From a checkpoint of a small mixture-of-experts model trained on Wikipedia.
Size: 19 layers, width 128, 64.1M parameters.
Below are experts of layer 9 (counted from 0) of a mixture-of-experts language model. Rows are named router (the router's row for the expert), down (a neuron's output weights, with its number) and show model dimensions 0-127. Each number is 128 + 24 x the weight over its row's rms, rounded and kept within 0 to 255. Numbers have three digits each.
After each expert's rows: a language model's description of what the expert responds to. This comes from a sample of Wikipedia text that the model never trained on.

# expert 10
router:111094138149141128100107129149108133144135138093126155142105148143152082160161132116125138096138104145139134149143110134118151134092161121173109078083168074107179105116130080120146112130103137125148104163145104143129122151168111111171150129124111125102133125097123125099139122081100136135151072102142109089087157167157116171136111148116093155103153125139105147106138103143101148128114
down0:062110125103106125152104085148072139128127095132138106140150122136129164108104127132125168164152124122165138128148115148133107122152153123123119128105129106132153097136113125211082170108110142121142106128126152104159129171156153102140116096139142160109100164122105128116088151140161107114153125129154116122102189124129158105132168132138138131095161121093120135118182126145102119100127
down1:135108081105147119180150138084173122119149108099170134110179090140116087149156150178142174117132141136109150114095112136083163119111136138120118124094116121145117118116143137181116160103127125138119092101140154147115140123112130135090089141122134118147123106137098144143116149115177104126142089080112125138125106067118157108145112127148165153172106162110128158140141143160133118119115
down2:063144134161170119109085104138111130123131123118097157143143151094121096101116135088127108136094108112111121127074144145169138189102103126156139132135131138090161152141149131118110173096151134160149130120128113102112124141095151192137121118139144166109143073095155161147146106178107100128101119128151136126112143110111127161134095150128134162117125122119128092145134098100165128119145
down3:085118184160096102131114148093128118131152135173109113101125153125121159102092164140122151081111134138138131177107160111133132114156108159127111096137136148165110115161119107192095125088094167141162122133132144101095137094158122116163080151144139156140144171147100142128117113156101134129126122136134136081137130091123126128107118143093120167120115142136172157100123097109102121120114
down4:061153134127132129106111130088103164131117131116151116103156150139134113140128108138159091124157106120108143173118135146154148141065153101123150142135166110180144126141120139193107125100114148149123134119176142132150107110146162134137113077170095102083098175111107098110148137139127087143141126113116108133108163150133141120131102110137121140107143128119137111147162082088145166115146
down5:109115139143148083105142112209130133120125130101172154133115103131161093148123143128053099182119111128122103114148168121127107125092111107113146159088132125120168109150136154125111098124130128158139142135150164124145102115136138165133121140160093132091127113128141149132143153116096183133120133146099112094125141137098098088105137125152088115135120134128111080166129102131150173137156
down6:112095171115122200117111138142113131142141105120150155121158146148122154112106121143116141133158101136129158119121132106153121121097097126119162128148162131120127107123071154162114145107100156136116123168115119114107139107105143082161120090119121156108096142134098154112132101154093180104145188141124085115117118123088136098155129139141145155126186099131145123073145108111117180108126
down7:105160108156103074067107159098101092131153135168129148134140140116128197120110155128133128139118129098111126148091126125138128117118133077117110138100133154150135135130135134205104127115128131098134131087128116120129152159180153154135132121188102114141137133136133178148166148133148094138137109079097113135138161126100118083137106110105154102132094149139152115131165127121111122127138
down8:121145157110163118103131120141116138120112096150139083107117140109131104112128154143152109110137125126117145100118078154111128170139134170084129116128115114123068120111150132176151135153152111131150142104130102136110099107145108127130137139108141147146155079122133068196119113086119184142186114122121156146159106087133119129135118172121189160118156110128133139112109132092135126117156
down9:118146121185108133121127131123151148111131130137129112090149093119134113143090124166142144117072156123106121130124147157107122119150135159071135098149100144169117067160136155136127113133144124114139097122115152103073145117100158148131139129103112144147153124128134154170063126146070148136203164131127162110142090126137134099141142128112146128106164136101140138084107131130133109121154
down10:084103127144115087100134104165120092145137178111113106110145130102102170162091152129115139151098111130118097123135127123117140125155188157146120125111140146124133162122126123133105151168127105114122148152123153144114076164172138135138099157141133089163130167125121139144125114101146070095143098113140135120158166143118080109115146168105089093110125107112106114139162092159120125155157
down11:156111119147086086159151146173114114114128099130165105087106144148121098148133118128123157116129097126110174133129113143167130148137141210105116133117111135148112147115144125087087153121139136121132144130146117117146149115116178127139122076087137184161141110088095174079111159102132154128110077149155122115110125153122121147140147127142126115140136119155136110144068121135099111143117
It responds to: Prepositions starting time or place phrases, often sentence-initial or after a noun, such as during, in, on, until, after.

# expert 25
router:168099160112104115115096155110112158140134138147150094127109159121140168125121089156167100097090155109094118145116091136098152146143121124113135146109161130133077106133121093148131119129113157090123105124144099115126084118156136121138113134078132106102078170138120151133126112115116143138117153069180096109131151139148141163092102141109107158171127174115138138095147088127132153141140
down0:145117159151106087120083114156145091104144124110132105116187166104122125134128163125132121104143142138122082131154169127114131126195154130161156157120146138134147119171098127121112070140087132142138114146110138132133135137112125069156114092147131147116111151107183140146126105094146126105171129134149133079153102110158126098105123112157118119087161145114095135135139124098139084128124
down1:128115141141121122086119139125106104172129121115120108152127141119107113115144142152125152126140157132130152154124077149142129145148159107143122109111132130131100137150151094255115141109114142145140145129131113141103124121148114076142096122137085127127099102156158098128144122148104069127136157128120097100157118117140122121118082112129111099143125117143123138134158117133159134128111
down2:116102082112155101120136194193131130138129117172104112119094127129133094144137138147148179129134153163079112129131106143146138104143139130074134132103147131116112153090110137208139119127117143122098123117121106127100121093115092129117130131127150110131145129117087170110161104104156111128144087108146105147141150132169083133126125171115143154161106151132087118132173119135133134125145
down3:119103111102155155154149099120105114158137143142137145139116109112118127128162113141156119136114157156123140161145103090096146124153129134092181127122135133140100134149127165207149146125125130156121128124110164120120077107163131111163083105158117134121108131130107133070101155134113121108116148140130119134155123091173127082071092126137142141137148144153136083090098172109109110162104
down4:087150129124116164146133107146134088126134129129137146149142110113129127130096070118081113121149120141182145062117110185139147152111101121137147137128111146164145122110122151096108103163148176111136101150114122101152127135101136136102172137144111100121199110102130125145160122154138147141164162148144120136116130098127173132136111084145112134125134104102106104147080132134157103078122
down5:063154122095142102097124158134152141120135139108066111148111106123099091151137124099159130117108134144118127117106185131122140131126147143129150128110147093128105124157136142238130133141126121125130134136137146139121103114163092142102093117140119151098148131103148150117174135142119061131120112108106119136114139161129090127119177147123146130122132135133126126160177160147080129121126
down6:154118113132116137107111141104136134141098131180130139122099102124153129124135132171128138112134124064110096109112113138094123168117150148110160129142120138112151091152089150181143100129134083155185139116132108148122105112124125134100150134115089141061105153162129072146139107159162135135111130109138094135148149111147092158181143108112123073129111166095139121141130131154151148102139
down7:124116131093136117148125103089166138161149118068151095111144128138143147096137112155113128154122147161133172147149131165099150155125125134170151128146106059120122132138111130163183133131116121121157114063129119119147084106153147110088165088187156158105167145144097116131084132106163109118118136128110120135140137132100144154095109123126131162123126129115096110112123105128140117144089
down8:174157158095134121115123153114128096154124134150121132109116144119107160102126139116124186165150136133161148121163121160060137171122080103092116099149117102124106143101095119104122184139142116137100167115115123137174080139127128087098159153135170120154151128168107135141085148115135112119154122136131128123124143124146129118127106134102148111126141079142133126125050138101132113116134
down9:091114132148122119086146207111117094144116179120081134114175142118130127101099125150124114135140122113083117114160156123146101126101143103158149130125136125109132147102156183187126130104126170123158121131141079122111146139177161110133105132133132122155109094113125130158145129112140129122120152162081121144149089145130125115077098167127134103105127139143111138106183103125130140102114
down10:056095125147148138107137123126137140129116138077159163144146120119103106152128126124079123133097143126105145138164113134150133134132115123126109109106094157131122105126163143183155106103145164129084144089156091137087117149138167108123107112142130074131111117141117105135122098108105158183148131150098153088174132100139103145156128107139144160081163099166146117125155142154138126119114
down11:113112083133121110107141090176154160141150151164138147128114107148115071118143136116123125133116142129114121152096142093123134108123141140146090113132164135114143109155131128221104128097119106129133147089124135082099172123123123074106114099167096121120095132108127129115131109149150111158127124096113148128135108172153102120101147158158125124107141140138150117119133160150115175174181
It responds to: Prepositions and conjunctions linking a noun or verb to its complement in running prose, mostly of, also with, by, without, despite.

# expert 30
router:072107142165131127108123144144103156131133151108101123114117127106145129149136113145164116151115089151152156110155142137137107113130100119136149169161152128119132118144108101166147180131121123149135126149120094156130120162085121135107068152169146109180128115081116150129122128129123155139133091140128100123111142121175146137147146117163152121168154093101093149133175130140081113164192
down0:099114069137129130147128140117144127159112121114089055125119099114186154172143176126087090114141139115095153147139086132127160105148127166131141118124122099130134147149169147114143146127151119114169117121119149155106137129103157125128135111123148159138111117139142138074100148150115123101162120089121166111123095107129138133107163111108141166146084149117117130122091196099135110124120
down1:120171112136137124143150129110121109137132144162116149121138094127131142129108125112099136104095126093089170133129096125145155115140097202133139103139127197089161149147104118077150135120135121120094136085129078125163172103134072139129156137139146155130178078138109116146147108133134116128112099125119149146104164134138113143132124106145091109159143160134127101136109076136145121121170
down2:118143126131097124150154144112152140098124098107141174124135112143098150098092142103087152093114133120078112158157178131141122167133129097133085149141133118154180114156129143070148102159137103120130173149108117108120190133085101127093161158126148103113159121131113115092125128142131126099082103187120129153119125143150135120118137126097090116160113134121144153145119096144139159124124
down3:111123114141156139118140154143176151124137140140088083125142140146106195164133141075147114128145121121103147113072069130138153109136122145112144132110142133072126151159168129094132140124113127124120138135121111118096101110192150133123122115137158164071138089146124141147152139137083118130142107120149120135132141125134144124110137130152155186094119134136132114128132073128079138088097
down4:159126140187100099111121140129126128124133138162134123142132136140087171119179109108150158113091112133143146133091095100129112148101077159141104175134184137091124166145146137108150147102110116111105147089141122116142131104131127127140124122131090144078147119174146074187125126106096143114114135122102127109115171166113152147152123162116124121153137129143138094146120080126133134128084
down5:138061071136124114131131113120076126125120115100113107138096167124144118146129143163128136143136160193102130150125164185144133127149158130125107140121090101161071129126198106086123127130128079154132129133128143101121116164150133130105125123162152134147102147120131158155109113125102130094142180141146091122141137110126134100123130091157140089086111123118140146136135156115128159121135
down6:089135088172134170121137169112137154118122152145106143143169148094118124103134114153160105123110101144143147155087113117132142122133101098155108135136125123096107110101135128104126181057097177157137139162132100120136116159109149114152126130120127112178111179142130085124162131118118158167099154118123145093117148128137131092139147119151118143118159131133124125125100167095086111074109
down7:132119152107136128169164118131163127122153138156111132132156118105153118174100117147143103101156128121121101140105086116103186112124116141123088121135108139117143150135142107065122093107097153154116134103120072146167122113120143109102100094135133162136108143170145077115125118105151142110155066120148161146125134139173111122159111149132173159133163105111148135142141131110072099142127
down8:065104133123145138144112129124128157104114101109146139113107125096179146136158167169123156086130121164113144177142054116130124168112143151106093124116148132108144085113158158138129126089131177155130096160157097109148132121128120104148147109125134124096162098118126120109107108141127128131093177148127162129100171150142134134132126191085113111130127105117117120131125122134114113150085
down9:155149169087143141123118108146076134110158132182126120072122149103129104139139168162134133142139098133084155132135146133132123154150122133109160064142123133129068111122144135054123150143142120121131167134104108120126111153165145137148156153087085106127116086090096119154128141141134116166129133101147151096162160133143125121099124155126137128113110097131117085134152149141109140153127
down10:077131099142107113099158083125150135094120171102105094095113126120136140144133092150114100142133153189154132121115159151129105082142090151138128144120094124115129146124145114083130098093140102121101099149168155066142088132093109116110160114150152163100130114144123137147137122154141102107119145155125153140109156143155151160157126148162130147127158159124127122166096152168128121100102
down11:076093137106130145118174111147123101148095095122132113122105137115154105132115102134085128152162160166124119145172152178137138128134129140142118110139117110167138124089175117090116102149118122134094121148177154094142097110047139092119148115153129146100120134134108149105077155166130116118142153129162134124111127128127132116134128155075108104115136130132105122163121142184151137150110
It responds to: Pipes, opening parentheses and indented line breaks right after names in tables and lists, often before CJK text or values.

# expert 21
router:208170171148104124140112168104096123112121131160168114132142090112112118138125145110171116100142100113111101171126163125140150112119108145122080148127127145112149110115124112140093111142100126096137103131143149131127086145145126124188086105092162162099144150117148153132159170101126111105134143108120124120118131132175103136129127119113148119119139160100108131082151081094113140160153
down0:083180150131164138076147118136119134137123148072101184140106142168118100146110132104119137138087114139110140188133122145125100103120120157158130140103132117153106116072112133154122069132133160110121131153162115112118138130173137110176115146123128157164121121110106150126108170089110109140137100134108119145140138143128112106100137164087085144132093108144127145133186121132124142124128
down1:121138099089125187164139122117089180139079132116121105160110116145106121143170107163126126124112152120098112119105131127096117154114119106174146097144138148134126122115121150101158165124128121140137130105156102149117138144090157163141178132112131135107114152145155088152128156144154170153103103125148121106155080124086117136076145152151128107101156111116080124112077129140098128163131
down2:140108139105127086133080109166127149158085099145114140112135137151131150084138151146097159142139101138184117091154070127089125103108188165114133107121125111132169136149123183122140141148149152105149141105123117124114111111116116134065145124130133115128097112096127152136100124097100126136117093130111169154098158131097133093136139116125135144142166136158101136113156127148150125139185
down3:144160087137135147116118089142203163099126113112146125160167131116160083132145140123105141136132132088131120108144124116150111112163115112088080102108123130110148117105118132115093124119102128131139114141149145122129165137117117106108107140123126126123122096140115083087130143109119146153152206116119115131147143140121131132146141098172168087132169099126168134174144148176138085094160
down4:101127160144144176119146088120206150108086147122110107144075105128134104124133090132120105149105121146129130130150170110156119104119144129103142188108125099122088137083117118145138118138138151119112103151128111121110132117096152154165115144144162128128119173140175151119159172113086146130108153118117163109110107135164096136092142111147098135117100144142120146088148133091118170132136
down5:124133183114132133129127154162126132137168136108118105153132133176128111084133151196122124157165140137150105143159126122133112112110137149107146155133150098122100092152106131136140154113149118133136161077110130120157138146133129102076175099116098097158124066143126141082111121093128174165156117105108130119126129127173162108109130080161150111137094114127150121120114151121103109091110
down6:165126102146165140082153078118175123119131146123149157136094102153161129117135158126098156138146129142116098116191126101154117109139100119135148156106114095126111128154108087093099146111094150173147106163141170083128141131139095090131164119159091109114100134133116149134093101171122141119117120108119129090144131103168128113154140143128127110122150155096153170121115123099155155109155
down7:117108134118165118117138094136103128127140103131160155137169148113146141116095119128083115129116135067081149170151152098117177139141153135100146149100136139111125096145082112211152092122080127133124120126118106126175122109146105132112111105112123091129145150151133131122165108149121133118111113097140107132168141143168131156166166119130147160124112136161136102147141104091154086139105
down8:055149157139136131123140102133162140123126125118112122091144179105101142124123117115161101131136129115176146135071166119119137154130095140136105146112099094119109145183163138141117156074150125114120104170158126122079130127111131132158121139115157114135145145135159141141133120142117120115147085068139124096120130146113124157103147137138117203133134114122084151065123145128117124149115
down9:120071137111105118163147164115059100108130149143089108157170149115068149153121157100141135128137121089080116089118147102099152136113136096142154118143150187141145121158144096112162103142129138132125146116109154114158088131139145094133112127152084133152156129123152121151145109150142098160107099151167092158126123139124112138149138107109131121103121138169123136133171134124113090118109
down10:139187114109132192172169119102126158129125113119133095095140134145090160122114107124146165129091155157154123141114131123141098070131137116127140104161127119122143101092169120088152137138103113130102102131140157154095123096123134128100131124154117123095121144126102154137116151080135110168137084147173128131072159122127119094122127133185132116143112128091179160119117142149144121120132
down11:161119140140172140130109184156079101112134143129117120149119147166185117148118147119142115149139127091162126109120133174113108109133108141119127112138158145161106152125086108134111138131134111119106159137133091093170082148144101105106161110131067122147129144130137140095147084137109144109117162095141100139150137116143137127092141079105080147127129163172102118147104140124174140115093
It responds to: Partitive of and among after numbers or quantifiers, plus number words and sentence openers, such as six of, among the dead, During.

# expert 0
router:170130139091125154126136139125106112103106118127149166153167177157148142138132151089163096155080160144172118127104083108075119130136092082126117128107149131110139088102135121128154123108112132113129139145126113101115177137145113079130140103110113092088121156107099104127095107114137134158126119080133111125152166125114110110161110128111109177112141127188127094141126148107136145147152
down0:117120123095160133131134062156087121150107107078165127145140104115118098128117135131142138145129163131196149107107172121122109130137088163102176136097089104123109103139113128159100107129113136127138129193140122132143157147178161091116138090126107081152153142095137136149106148170082146133127117153136156125133145122103131094127158119128132170100107114115134112147100121127146141140140
down1:129109129132125158113123145098120146110128136102131116112143110111051105137137142177130137156152133116093126126124147113147098138154145159097123131126099140116075121122131128193100121099116127140108118104107121117108187077162146099127074095113143128143129184133144135098134135171138141139128160119137142120176178127140142137173124163114159119125131067120109113160154133124165105128111
down2:105107164127157159103169123112119127123141136103143162121132090113123111158103108148132140107135133125133135101102164106085090140124081161089138136104161144101118123132111103143121151137115089136081123191139094130074126185090148126101110154117150131109099118135119140112146141154120134154111140137144155134092115183135126140163142105193116134111118139096087158160124123117135171137133
down3:094060110143136126132196120136117132171136136165133142125159158121113123075077170128109137114094115169118181126115147091148147136138126140116113132126128129142144127116114107149143141135141091112132165116137119133134144132097101133102107108142076134144124156136148098122137160161101127152120084212144109125095109128119094118149114123088110152111118108118109169145137166132105116139146
down4:145109107108135087144115112115119158146131113168120121090152099144143146125063137143100129179097123131106146121157098140070143138096139148131125143134114163119144127170161114174152131120119103136126112165174103132129120162087161107118113126149133172139125145123125151135083135129146147120153111096160129142091086121143167117135155114148162087095135105118116106112107186128111147080125
down5:102105103123132113136107163142105197117136160174141103161096106151125128155145112069111113127104110153116147126113132108124162127138101107142091105157145137121130139174152102156111105129100161105132100146135133141142078137135134129130110132104136152125111133073114151161143125120116104145154131127167079144098191114154066152169158164127118141150088138132128121127136113123096108137151
down6:171096110152098113096120137135146127099142107137155148117124124156101115114130122160178149095147136097067144132140153118114133141090122130179089137120120126148125125172143129209149101126081085146128109152080107111125108141133128123138107097110175118110100139109103117149157144138149098115128093133125170124114128159121123145147136166142100135133082165121153098153143110134134160162138
down7:105126162126129133111156161119115152066105146104103130150167109121181119167127154126113153108121122125105130112097115136100124087126109129149088123145101097099119163085130151145117144114130163098121108117138114097090140139164135129120119137174097176075181134117160125106188157112141100152113099111079153122124145140123141124131139105164112167137150127156096157126132144115110158115127
down8:097111117088121146138085089140116098119147110089134178107150167123098103090133138125160133134135115090152134087108105118134131129109168114141095151119134117131128149177151129119091113127151148175121091136065114132103114126186143103124136117152162140109132139106170129124126093152132169102147142135100157129147100130104125082149132135150141146151106107151130113166171126106140173135165
down9:180129086116148159139131104123193114120095108106177123168146109148127132110113126125097129129114100131118168141112155114138137130122105098128132139143087117136170073086135094110101131121137126090107132144135142100149122114100141150098165146130109154127138124171153152101145152161110132163144139194134111149115145125094094167175141115128138152144127142115095130167092109106131102102098
down10:137139148137132144129139086116140103114132136115151165125156114130090091131118161150105159148103163142174139101117130115106113085132144143065126134086151122143127138190100162168111149150130096159140135106074107130141141122106091142124116123122134122156141121144099169122118165123158134149110144139092098113118095135100148091140144145167197115114091099142105102103103160148137153119120
down11:077127149097139126104116135108117132142122153132142152133146138127068137151123162089148165091115108143143129102139127118101116151091141110112157128090113123137158077134099058153094149131127166143164121107170136126101145158107141120156126163150098162143111116090134128129142132102128100177145106119149155179112134178131148161144145103151107143138141127124103115077156115100110106105126
It responds to: Main verbs and the prepositions or to that follow a predicate, as in found to be, took, served, is believed.

# expert 26
router:140114126116156124177138146136129143146135167106122120112128140130124128154143119140162132111131156140138160126128104165104130155128119127135099101105131123111129158147153106158152117150092115133122109093156113134149126121115141093147128147085144076134100145095140114114107084085132128103198133103147140094139124158181130136100158138096070199127137061146097127134145100156131166099129
down0:042166110134145145104140166123131157138096136187128090104127112135120129108115143136098102149079100127113152136173128127140119142124141140116141150138149091132128129102146116209124107112117137174127137135112101131116109123170113137120088149113093115134116125127107097101123106138145119152082113129164136157100171096128107146131085140070126158126145133132131162128158153121142135133160
down1:157101118133109121126104148154104099143157082130121133161139152124127150093148153139154162141126158169140105095146160132071175158107092106145159119132122159135138092143141142181125148086122108104087105143138123117114143135115112134102088121145139177136123094144147117065117149122112142174109126146098105101113137124119111163126141146183129109133135114117117142094155117165118086120087
down2:108174100100155114119121132103145120095127068153162111126148115138193129117118123128080106122115078123130136159142136124128134111124151125120159133159101119143134116113140147136100094126108149102130131109114155106082096116137136133154167045152099156125106098139117139116117193160146152121101149131105140144143136099157151173117134145103147136120129163121172099138114170112157116123148
down3:126116072140138153137100164149128146113119168196122126121135104136111155156148126184137145135144134085146158145109127112142115116173119131110133103131127099106116124120114139150133119160103140120113127113134153139168131099120126109154146130112134122127137113132122129113132100179065133090048140094128142158149109124144076099156101083110117107152108147119099113125145176142163145147090
down4:083088134151155147092141169147105132158102169087141088095148165150110121155111130114118178092115124143152086099137096158111122150090116179122159118130131147170103158141102118090116139125143117128131158100134127155125101105123103124118144122134150152104135148131088141111124139138102105146132068140099114168129164118100103163188109136090138128127143149140138134127098092119135116138129
down5:159157133152109160140158143131156138134141111152096126147139118091109161087121129189120107127080138154095115085163131114144117151110111103131126157142136159173120083134153154198095127099109118164128126143132140146088144097112125098124090142119148111111060104120165121126159124108105157137135165169131129105103148109100120141129076141114073138121133143144112133122122143117118124128131
down6:032131137144112151083096103140137156132147138139121110117162144140150076127106104132147118116169108122111115154152092101113163111112125134125099118131145137147137130147131118177092089122132133145164162109118112125130142084185113118141099073157115119147162131088136116137132088156137137118138086168129148153162146153133102155134117162122144130109109125144139106132175118124118088118141
down7:153143150104136148133141113115117140119076115155133120121141111130092129142104113134129135146126127185151102140133088158074095106169117135146119139121089127120134122169162141154131136147123133115155104143125140155119091118138136124161135099119125145099181077115165133147159102139123055162136140141140082111105118143151123150106094084135128151159153152130129110118164168146100105088077
down8:084104157141090123095118093120119131128159137102131172148172174118111136163121161094139112106110151125114092144093104134120134114107126142154113134110127128152123094136165121126111124129122181130162144117122124141114112098180148103130124141117104118092138154144142196110157100107095139134168104148089130159129110140113098187104105137119107165162099120157165134117120119121068132141117
down9:029089084137080134126135174116095133152144130139120139126089127138094163138151132099143155143102136119116134144139146137088140123133129115138120112109127137063105165138137096193159113105130134097109126131143102155142126145126127103137086160175141129125118169102146115152120133121149090169114132110131128115121128142109152156116150135173136148139170143119121125099157140091105113146137
down10:130122146109144127090129161139084142114097106116127154127123121157088101128151094097108127153124185161126136137118126138146160144156149092155129161087137090175137133106157086150124117139121180110123124170119079116122129122147139116145121111104151140080159116142126155117170149129111114135173140112100150123107133135129101161088120125153106101115162179134113142110110097129058140106113
down11:147123094108115144109165147140135110134081138091117134135169117127128133140140133116130071144163136137146101125115171103093135128163101112121145162098103144167138071095119107106133139134153138128130097119098161129111141160085183118132155073172087133114114121123132137147116181108142133132170160179135118152160112167141104118102153111152118119089121093102129160129115138143115144114119
It responds to: Conjunctions and naming words joining items or introducing names, such as and, as, known as, called, including, or.

# expert 33
router:129144138138122116152142142113118114111152115116103123114116116102126137132160128146109074099071162146134108139109187126114137125109147137130161114154119127150154174093132171042136098124125108087191116120136143155099107106112174094133137106152111130102099087151135136122103117140149114145129133115118095160110115126122096130114120084122146153151167127098126171149165152149101118119145
down0:122133149173148152117133115107111126107113107164166113118160094172133109119122096127075147106107111130128125081160130111159095140152144146147125140084086194152175110154088123168151144129106144134103122140080085083160136138135174175141137090138102130093108135104138142138087127132121116105155112120119167118110119139150154149144140121098147125141116130116140168137131136117126093114146
down1:071167085177107113170139104115151137101154088125086151143111107105126126131132133128116101112121171102165142078137142129097171151132116139171080135105166121131150129110145119110118124150099156120158122139142101141177112126134075133143126141150156138108123134165116124138092124119136140105084127153144090166128100163130107156141093107106147153152121114148117162167141119138117103107102
down2:102127139112118156143114144152128128139130124120109132158152124123118115152121139143110105148129137108138133102153150119186126132153198099082101115152167077121087116128143141145141098135113115145131104097110146068157090120089156090104130172110129149146100110113169135133086145116160157081133157138091153165183097138146153096151134128118100141162129116124152088108107122125120130117115
down3:093132109107140160131144125121186114103112144107146112162109168160119138118164095133149161063127156077114146113117139100126113147115115150122157125072113151119121074151141131106143160153110101096134137130149111097138087143103147140138129150127164143140110103096134102138176102113118110126109156126130166127129129080135117161167162138137113134138097168073105149118165108138133153127142
down4:092131162177132148186107137160130153128149185130146160100177092134112142119100144125142143109140093134126118111145112086171101122149127074153130170129092109117150140114113113125098137112161128103143139165126104172132134168138142121148172124123113106099110118125076115138153155133131127147122116123144085136157104090114145131126084138154135108098093138101091083131106149119138106130149
down5:155129106077129132122126110079131098144154114117117124174174123150118103125088111115119113125147104100179095119126158125107137113138139162151126121155170155124080124155150133129128131114103132133093155083124164123149115160105145172118113108106136164168108084117104118111120091141094126160142167133113156137112181127112139122144181166107140101128091161133123155114120106118122133170096
down6:106126170116113122093110131098131111137088123109152116091160104164131112120144067124181114133175128118142130139094133152139150126153125132133165136140068125087148170118148147120131121120127102147132136112140140119078174119106103158134125129121124135112142113115149125109130124119070135137117140105142166087161111090147136157090116154128103141097092146122118131154093181112181155168145
down7:133132143111150110145156138140133175141113142129136148123137144172132137104102166130133122123134146105148126167104094155087115146094162107125121069165111122133110130123104115123089134088162137115149105145136149164128142110139152157114046128138171130136136124131066101139166159140117130116157103137166116131133157156115107141121141149123115149095075093140130106091070125133118101142093
down8:130145132139127124140153130100105084106117122087102121113128100117156157108143152154124126144146152100064151127130113094129170113145142137139108098093162146116181131110104108139093182116136103127114148114126162127126138065126136132134112106106125171113142094142128113133170127188159145148154138143116177117117146123094137153065154095114142161125096133167127127102145133145145162113102
down9:120139107082097122131077150142100127150152124104120164098181113120135177142086173170132099115132099115132131115152130155149145099116137123137148102186124112149121128182116154121133119146117143144082124089170131140148129146139125088117105100136165154176131115182089118135136137097095135146084121107103112131136117110165109128115157163106122116130101113142135119075155145119118130126115
down10:092126149173099161129096115129137109128150086148121140135159110178096183152129120097060110141118125150133112122144109109114085172164126154144153114131140133129125145125102133151129094129109187149133107137127115097145121167146116144131155119154173140127129130140154131091134132127155133140117092115141097183089119129085113156138124117150109136157123126137098105050151142109124097126125
down11:134123144142146114083112145176098152150106081182164148108080162120102117136139173144116141110102109133154138158119130090124109170133149137126134148138124155142139142119124125158152153098148133107152109176158081090125094138101122177099142131111146136157125120122140145129142112143110118128103120121108100132105109184108148134081200115123126150113134120076139114139105116096102120104110
It responds to: Consonant-plus-i syllables inside foreign, often Slavic, Turkish or Germanic proper names, such as Cherni|hi|v, Castle|mi|lk, Arm|ini|a, Loc|hi|nvar.

# expert 59
router:091099139157134124111127128148103160150130119121127112131130149124134138141167159096139148164125132141180114147157156107134124127135095125138114152162122105105129112139096100204133205125097153153099114140082099112129120133121138081108082144164119121154130130114109102159122153125120127103161098115106107116111167118151100101161143144147168104130154104135109168125148137175106096165124
down0:086160146144149146143112139147119078106129120092129124133128129117138102114127135107117184109121112134137136116160135125118100143107133141128165117163138104139079117141128152070128130076192107131162113149071119142129073127121096116125148123127141129118119140124144143143128131105138154122135149138107191087107112184182134141120144111185122115132109159103112114174127108175131126106120
down1:159156158103163149142111138112128147096104128117141125145173136141110141110119136151150135121114134092162160146110143124128115120143133138159107112096140094081145099121148100065142152130083156119118131085134116145179156147097150122114146150134137113092111128175157088143152137102127078166103161131124109117138089143078095085135104129106092122139167138131137178147106114123093128150126
down2:169136137104130102137143107147122089158141125139132115148097127122118124113147114104126155130142114143138152139166105111092134124161144153138095125146142088070112089133144110087107123125143083135118101154118139123123100138132163109137201128139144143110063155163111104129139183086152070129139140155139132123132154147143079137161107108131101108123167177159097123132111153130137124151104
down3:091141108148132076135156129152142114160066118138095132147118096108114113126131109158072140126102115135125115108092111147128159133177096113125131141147127145113149163135148119145134075132146081130142119128136124155146139150120099137130138118177109120140136177099123146138161107104079115078107167080121161116130140168144106114088160140130140130111156121131142162092135125158134165174138
down4:092130163112176132139125125130103151089094164107128125114126137127145167092110159186162103118124112120094145111149113145111104115155090147100168141107155119121126092162135153095144124085123102135145095155116097124159108134108099142141176127100134114141101123165144153126136122102156107141091167141157140133133156114140126132096152151108160161125160153089143096147100139132070118086126
down5:159132132160136090133148147131123129130080156101147155111130157098130113094123151112147147151128112091129098129156101138177115099148131106140126112118144130121141147133117117074130103127099132137126107124096152138136123101104138133166154123108114148105129093125107143100162127162120171141130142157104101122146148105075105161120045185115148144127110137136112083148127151139176174177113
down6:159150122158107146159138120071122110159141127136122099123069125116117198140111114137108116113120138137126147113124152146165123106138122084102162088172120162166124119115112131105119107151133103113128126174128120182119132135154126152137113114109104088113139110102148129164113112161137198128110100116140112087133130147107171107092152142097105114143096101117165115107153118133155163154147
down7:143147113128116108126180134123113084133093147106118135184106134138143112093099111112116128154127111092166171117164107131118159118129139140105093137175149141125133142133142138112156111123124104148121158133082132141088148155116072143116112122161124185109113133132155155121173128096106175148136117112132121152107128154078084090132072152126130173125152138110134126140113125116105093118172
down8:104098132167162149099118137127114128122125159100113139108139126108124146154112113144126170101116097190133149122077117126124166117138079113141142110183141110112110115115127121104134114104153110109146109179132107100145148160104146108153085110134114141179131174139114128083092162152115119133124158108127144142119148116177109169096161139098106115115130109133124091153126181177114122127111
down9:070152134141133114128146121135168119101136173119074136102083117120162113153097125146107125120133125124122136151153154142091124131130103155117106135167139110117115103115141156085101135076125124123113109177061105162091167150109107130162156125104120128127142126134102160116129129136123147148168156154141106135112144150143139154110083177107169168134086110101134089135143137160138145107130
down10:142125118150111140127162090160151106125118136100131118134112144130147138172085132100117107140109103153146138150092164161097130127096144118174101150159119093109122147145121139070111143092151174123082142126106128120106100130096121126113139116149135127077145098154174134151094155098125122143145125130080164143128127152166165152185138120126077147126105068100129129140134135139129118134159
down11:138128105145103116133155140151108126136148137087175170101107138121143089140171162136138101121114140111120099096129142113116136116065121129148118111111129145112147162109100106099134133151137139058103115082102152139128062141197150160117099136115126123160121148123110113124132150116147079154150137152121191106143141140128186107114104148135115143116162133124137122128126112160130130131168
It responds to: Auxiliary and modal verbs (did, would, does, could) in prose, and brackets, quotes or pipes opening items in discographies and bibliographies.